Below are experts of layer 8 (counted from 0) of a mixture-of-experts language model. Rows are named router (the router's row for the expert) and show model dimensions 0-255. Each number is 500 + 25 x the weight over its row's rms, rounded and kept within 0 to 999. Numbers have three digits each.
After each expert's rows: a language model's description of what the expert responds to. This comes from a sample of Wikipedia text that the model never trained on.

# expert 45
router:507503483501461484511496480502539524524529495527507508501511523503511465527529537432480494532499470486514499526474507479471559486468470504487548480478493550506505500463541496514437554514492485527479515465472476478509468498491522561499471540488489483521487500469486473523513513499495483491523473487485473483510540537485544474492493523478504445485532526525492467520493497541527505507495453483503533511518499535543501467509518540511499519506484488468480467514539495502517487498510497502488502513506508492463528542470483489492567439476486527542472469469457486505504530557490520508487485498493500448514468519504502513498566502486516541488508506508498470486520502488467489483500525503518513454525454481509502458516524510522498529501504464521535475507489541459517499521506437
It responds to: Opening syllables of words and names after a space, like pro in proximity, fa in faintly, so, co, Ve in Vegas.

# expert 51
router:478512508490512502468488477482503497547448482510501542459513468489490462494529482506454487519529497478490516547494474531515407510524522514530495499472567488475435506509537458494521549510512508551496523539538503503488528531496502492525514546498552501473482510524514505510499535481482520504512529505532495493481503494508493472465513498527464534485529496521468496527474487523448477517541458503524520538517519494520474502475441492457518473493471504509485490470510488477527481495535479519494484536512449497469488500530522471504499496501552524521505485486540501495483482555511545514506519520537485489467473469527514492510482525490500519479497521453529508493480485528490468496481487483518460520501521477486483503495496491500482488497461566504491497522489561486470490499540474
It responds to: Determiners and quantity words before nouns, such as a, an, other, two, several, United, and word starts un-, inc-, acc-.

# expert 49
router:522507467515505492509482496490488468493508536530500464498521493497525469522547436430474510491521493511524531491510485452507536552526490501522497556487481481509530490485481444497485529518505505492489501499500538498525499507482534457490496499453488504495547519476505519510497453509476511457505449516492475531492509517462530513507512457493499519493478479471497513490524503463485537505508521527526476519480515544466534500454529536486469465510520499512519482519501517484504502476485482472493518508514510539457497532505535531443501474507527487510489483495518458494534516523501492540531511475496484529491478509534531534539458491458522528475529454537439509493442484531478479507518510510487489498464534493515520492524460443525477475483504489489536513509480491465526440511538511
It responds to: Preposition In or On opening a sentence or paragraph after a blank line, the blank-line breaks themselves, and idioms like "named in his honour".

# expert 56
router:539530553476470477495499522518478507463469559443529520529483505511484532539524492521473492506511483512482510487507516515528487536478538544486470515521530516511480534511486521465494529524451515483476516515487513546492508507523497492503513494471491538476490491491524477473529500461451481470522492545486519488491524485454536474473494494483469491517495458502486471508530494487484481518502471503517517470505563539532494482479485530473471502455477495474508467522492495486512545512504485488514487482532495486457494545497527513457493515463528497487514482486558563495448448501512482472512505488518458463503470473475481492515535493523492489552541492479459516486450492512521462520514530492505517485499517482492493467498507462534519492503540478457520517469475500530544492544532500
It responds to: First pieces of words opening song, film and book titles or quotes, such as Wal in Walked, Van in Vanilla, co, sur.

# expert 47
router:508477485487526546494486531516554499492493475454502514464464516484486458484513568527531462479523497523519528499494500480498447530479471506444501503497516502521479534506472507508424539496490541532536482487486527514465430517524492526478476502523498456510507473449502467478518548496456494502517541440484454492469493494522458490512492533483542557504468480517474527491492519514521511522514476460491502508510495491515507526532525510463501541529524514466493533498490517512477470480486520505549498498518506456474516503510504544484521500492481506520502494536533509509498481486495451501518526490486453496484517534498509471511515534464536462497510532473489466506507486511459494499528535487485551453508498502485471503505496474485476479491514483501488453481498549491491498484522483
It responds to: Degree, minute and second marks in coordinates, plus dashes, plus/minus, dollar, caret and underscore symbols in tables and formulas.

# expert 28
router:489482497486511482515511528493496526520519519522527462504512457462485499466523497508494523461536501511470491505551465471539503502491515517515487505495553497471496514526501509540460511529526501525515495493483518521493501521547538515464518455477472541499511511476539541460491506480468507520488480488529505471477493527521485515522490512527544478470512519462489533504512523478499480477503490555495426512465487499522506506458512459482539523507520506512523537449471514523511495468484468511525484503542511503514527470522514489453469501504516475486511500519447516468495497550484502454499545549476527523535498536479486551524535571452506536476476500530475504529524487510467502474481516486515477486535534508470528526491510502468502482542515517498476502499542522531455494505468515
It responds to: Verbs and final suffix pieces in running prose, such as to, making, wrote, -ing, -ed, and the e completing refugee or mobile.

# expert 59
router:479437491538498472531500465484496454520531461519486508482529518491523526507500452475525534466524514483522522511521532496518483526511476453520492499491508506551530514474490496524516501477521478513486484483450491541504514505531494523491464511519531480477523512499553486486498488522505553499509557497506494462517518459542483501510482518525472507512502525510509476455494499518527489457547523520554501511541475489511491524502535527469505503474535463464478489483516502526457526458500550505477476499476536499521477459499519465500438515531513468510490470496558505552478455467505506457503481478468506508500498495499520507533545475523552484510480468516532450494531496491473470466504497489523489530517473520520464470505483488471504539523518489519533504476489527471488475517506484
It responds to: List dashes and name pieces in species taxonomy entries, e.g. the dash before Species, -idae, Latin genus endings, surname particles like van.

# expert 13
router:463498499552488478519501544537515491499504490498496472517531492529535542505481500502527515521486497470508517526507477501476491515553518541510499486528492501465485508531527493504477537503516496462468495499505440477508527505457504507480487508541471516452512519484526489518489527519497477471473488510544525485498460545477448512484507532504498481507472490528507505533466474475497485500541476509533509504463490514466509533506471475547528498542451498471469536561534484534484552488490498516539491489451499507512475531491526525528485463462443510478479515495497457499482520537534524477514480507470488492479486472525491478504504533491473462534460536522486494468487505504517512505547477499455507525495476534478509497469540473488427446534477498492534517540495519500519472494503512
It responds to: Time words such as years, year, later, then, before, season, century, and War in World War I, mostly in biographies and history.

# expert 19
router:537500508498550455529516464454538498517475513525470519527480486517538492521505514463544488532479508471504495517496555479504530507487476474517469504493491497516489478494524470488492464521492474522523486464453506478512525507479497545540501528504495488488472507503478505478534470507523476498544509467502454464558537513503456463520484505470521520498530516552519469462497467497503495495512521483482462543496453515538484502492555514545476523497532482474475529473544504491467520437502512490507501514483523487500517469483514514496477540523496480502469449452515484528516491491482525471465509501457488484492474522502507490517531474472537475527494500485490469494506504488457492481483533511509469556539475518484451462492507498499525523507484497518527567477475529509489456530521481
It responds to: Opening pieces of surnames and Latin species epithets, such as Gar(cía), Hay(ashi), long(imanus), fun(ebrana), in taxonomy lists and name tables.

# expert 22
router:514505531505535497485527495488521514497511516495453514497510505515467477555509483503487480474516535490459463520483465497472489491532489544464499479512503496533476469496485479512503503444486487474514524491526542510535498505483503496513463467503523526544528526504503481492516554523450464509502482514504473443454501475544543539484466473506482483557518494489538520433469463519535517525496502530472496521534488467475477550510531504503512521423524520540475447486460494530503480507465499489503497476473537514472489507495520471512522497552496474455495487504534483514486505493503514488488494507512506558511528510492481522538499537507455473532470516466490520489499498496505492479507502482481499495473486523536448484533515485525474525522491471473502454471528484515445514509510520
It responds to: Middle and ending syllable pieces of ordinary longer words, often after prefixes like pro or inter, such as pro-te-in, Pro-duct-s, ran-ke-d, que.

# expert 55
router:504513539504524513469499500492532525489452499477451514534520514498496480515473558498529446486487524487504518467528538498494510495507542486522483502505506511494503481476512507457533493518491539515521473485562471473495509478502492495527504510501427495496504478535506556530538465488461437470547538486516511490528516522488505523529517514481491490487497471514543480460498489499507505453522538497480499506514477529534530506473485501465523508531519523459463484476513464466522474538520512485504476521418488481516529496508499473514517525511492494509515512503482544486557461464507513513517490480450477498492508501462523497461481463493532480518509520511536532503506471509473497532492493490481519552511517496509491447509506449488471475442551516500513482467508523528488480514468504
It responds to: First pieces of personal names and table labels in pipe tables or lists, such as Pos(sum), Ind(er), Total, No, Votes, Preceded.

# expert 5
router:510515535519517516512491484496515464454464476524517485485529503475486518457463522491515518520450536524532501465514455502496480526504480491525503529521509508549494517499486411459524478472497498490474500521494495545502496502524519537517467503532485513518538475481471458470518519491505487527509504507465498484513497500525514511485503463509471468485480526496511538481548540543487525535501476507493459504459458491504509453514518468545495512485506517513513484498510534524435494472476474537543491505489494487502519531517508502502475525508500532527511481520505533524499494573507493486506512453498444484505475483520456510493499540522503482531521492513455473538506521477527492508549538516505511503519491480471547562487474461474479504461502489533523476444484513499478516537497469
It responds to: Byte pieces of Japanese, Chinese, Cyrillic and Indic characters, e.g. kanji inside names or titles; sometimes word endings like arts, itar.

# expert 3
router:507501463485485497482454482469500474474478509477487511498479493543475452488484478537540523534475517512493474508498509484504491499514455476541517466462482512521543519482490512503479497528489478440486471486472518526440525521512498489495509557463493512494486512530494506500493503505536533526506464500462543540494511498517482510505515500502499533488527514464480537506530509525500522532482481507531514529523519488474462549517516528489495459487535513514512500548504512560529434529496544506541506493466510449460468531503493507491501455517515487506443504529454497481507511485530553488502517488496491515512496495491539525498488489499450503502464527463439534496494515513484532488551501520501521530540529486492501474447488557482495517514496545503529499526510449523497526506512508
It responds to: Compass directions, distances and location words in place descriptions, such as northeast of, located in, km northwest, town.

# expert 26
router:483457503472526532488548462521499513476510506466498529476479500523480486496489514481475502525509451527506516537503480502522493487533539511469508553534522501504496517433509445469514535475498546514471484530496523500492508452467520478523441501468477497474505509510477493532489458565500510532514509500457481476530515516458483513534489514486499497519481520528503512519543537548487506487490515473497521478493466476522540516510486489467525532468478516508473473516504525475493508509492470455470486490540497543513491529533496493482501533561523491507492501514494558487522493513486479487465522507493500484495475470463486478485454473521506471514510487486522531493507514500533511483509513481462527500461497476511470493549482519511515493499431473504452539517527527494482440477515556
It responds to: Standalone digits and numbers in tables, scores, times, track listings and dates, such as 1, 3–4, 7.31, 26 December.

# expert 29
router:514493481504478493527523485478469477529476484487485489510509481566508483483510522488485517508507488527464507519512508468530524512575450479504496479518522451491538508519504491496511505487479496522483466472546541522476498523483530522517507512489510517481513491509486442528475450505506540492477511513486515525489477468486496495543466458509498483512431486499526510482496477516499530470498546462548481512486487522502525438496535489498469473508506500501464503455519555501511513467492512456492519467518476493464495489536511566488473497475500529511480534483519467557495487514524496514540524505504498563453489517506529460517468519530471478483515499535497518558475453493503491505527504546491470519496509512511509543496552481503497491475478507470551512532489473470522482506526512
It responds to: Month names in dates, often after in or on or in table cells, e.g. May 30, 1987, and commas within dates and numbers.

# expert 38
router:521494525485476502445508488517493480472481489506470501536505510518443503485519511521505504511491463490534443553538517507477503516534507523523502494469499499486478513488486494451470541506532477534471535446517440466482495479514532481508518511527470509487536497465439531479478510497459524507453480491543475504446493522521540492501513462497486474512528486525467492457491508511540525527471474513484497470504476533492474487505514492535552501473518492492470472479518479463513505488497516542470505463535466533458568496470497522481487511514506480478505475459464502449482518519539539495538482486531484506513511502502480491513540559469545502479513504498492554508517508471476541490506470508492477493496486476484479503496507499526490496475519483505545527491521453482516528507518480
It responds to: Middle or ending syllable pieces like al in coal, ree in Streets, ie, de, os, plus capitalized For, As, No.

# expert 37
router:526504521509483458528547476493504498494508537475515468480484481508524539534480501487472522512499500522502476512530506508409485495538539511517470468486513460526503445468495530484527480511498496498486508548498468483503519465504504501516518544487497505512489498521553517481474469552512470500490495541526538516466484502465481501512544495467437534506526483471492468502481474497505508497533496473538507504485514525477489469495478462524495498525489513492495543540489478478506501523502505518474502528482478500554465488540555526533520457484540516506517484528448514467471513494489548484494500448531504515477529512536491527465469471504467489479492510531529508556492522484453486483500478534485504516470504482478461512540500481531508454515510511466513462517521483478510508546491473
It responds to: The word the and the ordinals or adjectives after it, such as first, third, last, same, new, in "the third edition" phrasing.

# expert 20
router:535504483488486526437500510507510500459522489463521523480503469490528553491451476524507507467538515546476506505476483498508486481545472494533489493467469505521491483508479528552504483509540509475488540502495457526479489515500477499515530467550460539475525475491482471515501500471516547491450516493496516515503512479500530455460529493483532496485486510465540521508533502538485497544493469441561538508528546459524457531515511516522499507500481505507518484554460506519489484493495525513521503521538480534504474532506511496495485495500489501498526528470483492511450475500555458521513504511546510515461493500493526494463480493519487502511513464501506501507430479500500463468456489491497521487517487527463525507542483495497468510532463521471532487488489534501509499460460469
It responds to: Commas, colons, semicolons, periods and list connectors such as and, including, include, while, at clause or list boundaries.

# expert 4
router:476537463499503528526476488496496451528502509457486476517486548486519482521553504507480489494530492464460495448507504501539524506504511557477500520528486536491481490495508511477513516500486516533480479526518502497516472535549517460513475510558536493505520542501481520482481532521537469474485490531462428456481526464498535492492557548511518505494523525506495420491509500537491482507460487506462526465501453508481519489511517507449495470533488523511525487507470495486463502488476487509495487535493505504493487524509478445500498501542480530510480501471508485446513509435505466501507544478528547485464510512548482504489485480452505567474498481475469474512513516507493468475510524507497536505535482513505498472508509527508504494506519479491493497489484506548493519493474492
It responds to: Short consonant fragments inside proper names and rare words, often after an opening piece like Ne, Bra, such as hr in Nehru, ck, mm in Gamma.

# expert 58
router:497506506482528520496510495487550521542478512507525489502528532476535512530533530531518543505443474472499440479478528535473468503495495505501512486531498528493504458507493485542488477487499495449513474473523486449527464490471505445488520523471543451476515504545457462505525462520492464507492510485482517513520515535451479551455505492499522481473492521505528528533502483528541471505494506484460497490507491467511521488519494508499546527513461508537530505485530510498497536491503473471505456464480496474455532507471510511536489516501480448501555513501532526495577462476479510501499482525479480468520499472500533476480485512518495494498515496497526489507548507493533505504501463517490461478477550483455517463498529497516513480508474528506471488540508503513454511504485520
It responds to: Plural s endings and record-type nouns like career, season, votes, Result in sports and election tables, plus closing parentheses and table numbers.

# expert 21
router:469496509514512506540467524526517501524489489514510503515516523525477491543514509522489471493532483536497490434508475478485510502488501472489513491462490504463540500533520522500475455506511499498547577503449529490481499500546526491526472492482534509500518523490483494496510509511449462488492505470517506497491534532469513466497491474470501503494494472529510508512443502523498484507486484517491531478534459508464477473512502487491466519458524521487465512511506515530504506503451537490498500552494511529478569512488500466521483519446522529516510476504509530459498510522442491470496487479465489491455516512495463541473533499437519477474493481512522519530500521514549528520474462471513511480471502526529529488499561509509495555479494440506517516477517493522500549500441506
It responds to: Word-internal syllables ending in i or o, often in Romance or foreign names, like Tri-po-li, Can-ci-ón, le-adi-ng.

# expert 6
router:488499464482467539452497473455549470519472492514498514480502467474535448533487484518531486499509484512476506500529491496509468485476525487495483529502529522457482472520517495485477494506543527524498480459477504515463485480466503490544549495501524524469529453486472527509484510482501493528510527546447494479554522525477510476489492494519500464487465490444503490498492526486494491514522489518487472528520547513507529477432506489490475495496497523499521532538485497496554474510531535512477501525462497480513483529470517496494463495479461503493511513565513509502521531562539531460521492517508485481533479482528503529516502518458542520492484558479470508508490473502505538494457570515482512528503498491486470524500500485477513497485493506531516487522481498474456509538501561
It responds to: Past participles and verbs after was/is/be, plus over/than/about before amounts, e.g. located, destroyed by, sold over.

# expert 40
router:486471555445472511502490461490502468477462558511494519505493514506554543529500519508505464503502494530497508513512514480482471500470504489501531504521547479515468515455488489466517496465469536531527532507506503509509507457505457540503476487518458520509501557493498535553424511525526484502514518516488476494517533483484476502540474528486485521547505511558475497527498533532489515490527472506543514503506457472492468535479508466488531532516508543457509536522499527492480427501504443461494478502485487541486506498480515523492518492523522492504491492516496500505500508505445534478497508461482523494528494469465514487524472475483509504539541514493504489478538533498492503455501514522486522486484498484512490465469519552502527467532527489517474519475510518470470508476522526
It responds to: Space-prefixed numbers, mostly the leading digits of a value, in election results, statistics tables and population infoboxes, such as 39.7, 60.12%, 1,781.

# expert 31
router:478471506463482522535504522497538468520500511443524506496506495446495518480547500490526511476528494499507454470539480476502518492539451456507498493476547512476514506520504510518486458524464490485545523467498479494512507527505492458517502511466537506585522511486510501499475510476528495532466533523479498539540493484471506479532452494473515487502526489515501502493468506489479524521525513502456485506458529490480532531488488459535529521456461503475516505484473464523543471501482529497517489511493522471499527522492499469525479478468494464444473533487527498533521468485488493508469479528553508480522549518463505530485492526458488533529494521521463517512491517500538544481503511506445527509527501473465530494502534464511486509519463476545487482490489481464490522504521512
It responds to: Word-piece endings and past participles such as -ed, -ing, -ies, based, used, located, directed, often mid-word as in w-it-nessed.

# expert 24
router:502507498504463507521500540525509519464527479503516464471536496523522473468514464515490483507516443502441490536488517474502543474491515496518489465480510495529486570524502504541444522462495476476486542516479517504466481490504516530501515506517505472496527509500477448467468521516506532495448516497521498535483501522498518483524483497516535501467445475491499492513496454521538491469537493491516487515510514532538538541505506458481524498520481495486499529484456533447493535527500519491549524479539474481494473501449529525485472527471541493482506511485481474505492533480516498529460520545492487489505481476464504489476517484468502486500521510508525474510481497519521514507497548475493509471514516543457513546562472471520507522536459541512520470485479527519507470543480470
It responds to: Equals signs closing or opening section headings like ===Biography===, plus table dashes and range words to/through between dates.

# expert 0
router:504519454495471446517479467480469482490424505494484478510488545546485531486505513475516485491502513485493489459529538505484520513513578562480511531479489477482509531511490506489506521499515475510503493496512534486482503519525456502465505512508498504529523537492528451495445483473508478492538527504480491477505483542490491449535537517523505511435464463526566512464464474484476478517483476478472519531500502516494476475524483493492472525512480508545515557502517502474502477516526508522476488475528501526540524477459482532534521502509489493486490466460514534471523515491518486529496517498505514488528510528502500514476461488485521505450503519464523459511513534519479526526495498459509521507550485464499513456519481499492497469490486498544546533492500474519499530537527506
It responds to: Middle syllable pieces inside proper names and rare words, often consonant-vowel-n chunks, e.g. Fer-din-and, Ja-gan-nath, Os-bour-ne.

# expert 18
router:516504504462494519510469533504511532516519504487533542469505521519489532540506454523519493561457514472493538452499505496510501481470500524515447494489497526465520472521518542456477487510519492504517480533483501521519497505462501496474523519469442463499501503545539481502509502505466478496542521491482475499492497495502518486502493476451486504505530516522523510531529524481518462485497493466507495518530492495499533500457480517486507463466482464525539499518465481504538488505475489537513490497483498524532503503492492515501499525506508488462542484524517489487520559473486438510497479517491466494499492530464501481450446508441440448524524512471465543537505504535492521533463504492522488493511540483469503460489554474479477533501481546491529524538510476484519474463537522
It responds to: Opening fragments of verbs split into pieces, often after was/to/and, e.g. fa-cing, repl-acing, ren-ounced, inst-alling.

# expert 50
router:540528498541492534520460490504483472473531486505459506550475529471513536474506544533490488483491513471497487485486523556555565466536519507484505518481495500510502467452504478481525516445475544478514504534516526481506473516459518498492474502508536541510459455545538486449491509477520482467552479482520453491496496512511442512523553473511512521480484503543512507511465459515469505506504441509531503501517521521524468499524533484461493527523530481486521522500488491516457469503480469498512499505443499487511486489543488506503503508497519488486511507488473494503495471478478530495469477478468504505493477468534495522483509512477512541513481472450501490489508519454491502502525523488512519502550494512525456490518430528472482460493507537499477505497508523469534501507496503
It responds to: Consonant pieces and initials in Chinese, Korean, Indian and other Asian names, such as g in Shanghai, Kh, K, U, ng.

# expert 2
router:522492561520501497529527516553497518526484494506498523506501521492512465518501546504507502479496494492530502470504524482472542533495516497464500544493482518508516503515507525493467556504485485511520496442481503484467527487517487506519491504468503522569470506496453529509504475466482478475521450475512494508515501520480517517531512509465497500473516474529491461488474501534496511538489506520457520468541491557515548491503468484469487491486484489494529478459517510479482543487477470492500546541492518475490501479470513520468504535493544514510476447445480523451505483459456490472510489503502521487537519492466487536503537517516523524517512536521494509455541502502475492460479467489530449457509505504505471453495520463525502536466501443546475495490456521492519518544493488
It responds to: Short word-initial pieces starting names and titles, often capitalized, as in Ga, Ti, Me, Fe, mu in Frankenmuth or Grenfell.

# expert 53
router:515478490496503486431517448517469511471516507538496537481499510474495529491497519450521515471474491478511499512492473525502505486453498517483508500490518461512499511446517477459463441550513504487506489534519503522500519526426479532492489488531500501525495521509499506495494503491550521476501490517531505464473507460495486485545503482535507492509511531485528540488511505490547467516561513462488515511497555480488522486526494540492495512478485473461496497526543524523525466510508509504452501477540529485492504518552524511552494510580460522521492532499514511514501488505456497534499520543543505512501529523487478493509511490516502564498481496464544462491468505535501499488537541480497469538496507468532522489518453515491507472500470493473480522524490488494506533471463500
It responds to: Inner or final pieces of common nouns, often biology and medicine, e.g. elepha-nt, endoca-rd-itis, t-uit-ion, kid-ney.

# expert 43
router:467475488484473506511531506493517448504524505458531520457478487479494493497480462485513491506537498522506529539461520472476492488503483473509480533475521510511484524469495456540503495461484523502475521541490467530508463496510465538479502465526468540474495522510467554454545502494489512520508503454510510459492533512457495503559491476473426493498462529522525503468478561487468504516493493454520508480512500547504435500547507490483496496474526450524468523487532504485469490528490550524500473487491519496514495538512536505495503528543534496544513509503492478529525517480504502507527502468488463500483508515486511497479533481505492505522442475500502475513511475512468512498531554506496468498512477505505445454544506494473492480515483508533484526472527524526511520471519507
It responds to: Single digits in numbers, tables, scores and chemical formulas, plus the + in UTC offsets like UTC+2.

# expert 46
router:476446468511501479526484511515465490517518496498494505510482500567546477477498460568492568479486506471526529468511504487460439517532493446504526479512487496481511492468472509482548495523480486477497503503496540501513540474496535522474454503539529497491499535513524483469477505507503511512519527515522531487515493485550504539494485479510490483510444511495528497483519500517507482464479511494512498510493493471495482531544502514484519508507500450475481482547527542484508524458468522486468483483518492483539474483476492466521525508469447452447495530485500522514549464498524494475525507466478515498540457470494454522488512498521505524475496500553536541464512517462529473476532483496521502509503499537512505537536487505480512506469526504514496525476532489468501523516536467
It responds to: Place-name words completing a name after New, United or Southern, such as York, California, University, plus last pieces of surnames and place names.

# expert 17
router:465470512499485533499468494490523478500517500499478506539486491481490496529513509495512550514511514531510529518469544518515482500501497534514562536462480501506475512460501455517511483494458499521523502489499531550513487479507510525557491482476507480536436496516520546488531495509524478504480522515467550474469532544449529508535493534527502514518469532557520496493464511502430508496485446477512447492471501469507454500557485470505496497503565524460493518485514511501496470533505480538493497484470513504478528475471487508503486532533526463480481446467552516509495504486529506469433521480475475501498460492481483463522531470522508514471466489515521505453505538491482500513527514513495499500484455475481512498497472532526528512485506505523482531501504506507493510485500519
It responds to: Digits and units in heights, coordinates, areas and lengths in infoboxes, e.g. 6 ft 2 in, sq mi, 40.60219°N.

# expert 25
router:533504511451460501563517483503500467515491495483496506518514488544527503453504496494520483540480504506499544478505483532513491491445520519462512531536498483490498528504500517493487494521539451470464471518445498486485435510484509517457442475496489483469513473486510530518494561493506485490452498468467511527471501488509535452490491482482518512495520536515492534491500473506540494565518515514535492471527481489511458486528531500495506488466518523469533490491462534461502489533449506510519497478550471493467484481480526477462514520510493563530462482491555512494474492481510498495509481472541542489501523501493520477458504512477535539530485522514480504481513559498486517485473485514499453507484497483503488544500522481534505503515496491561512482459501526495498489528504511
It responds to: Hyphens inside ISBNs and compound words, and French or Romance particles such as de, le, la, Saint, plus accented-letter bytes.

# expert 34
router:502511470504471472499471499475499507551484480438516510515509508481529533487521473520471505517488481488480527531470478527489553524485500505476461501440486486503496513545527488527485522495487518502476543473512508482511498527480516526500504530493539487485460501484521445503510521537514515549462506485476468515473500531483499515527476536506453521477480491485470533488473519526497520450496509495448551536505504501504490463533480521500514533505477485545569489507536449486493527536478506475475489457530486497495528496515463552440502498495526531508458485495485474517480524453493451541473528456470502547506468501515531500496500476478484502507515512540521500534491475517506497494477505520460487502476510544482515523509501480502538493516501506549510482482491480520491496530427510
It responds to: Line-initial hyphens, pipes, dashes and slashes that open rows in sports career infoboxes and stats tables, plus headers like Apps, Goals.

# expert 42
router:459429497464538520447509500489516489521506523478455496483515496487490512438512506519462493502514495517490451477492537529508531478541501468520474480480503518545493533479527471464511549508463485556526503497517490520499526447492492500540470501531505522517504465509504495509513508487463500480505505516515523507526494495493488547518558544512484456470452527496460489491520491504519532494494505507487492506476503544498495465454475482522531501501495475477464509476537480484482482493517481545528533503497503455499481496494482506560503515519514492461517541487524501490516481550506513484477508480498466488460484526490533525484532507523548533449551523497477489476491485539548514495498531519499513499493493519506472528469515478482447497470482479480433484480530484498512515538527513
It responds to: Short letter pieces, often final y or s, inside foreign names and words after initial capitals, e.g. Sat-y-agraha, Mand-y, Hard-y.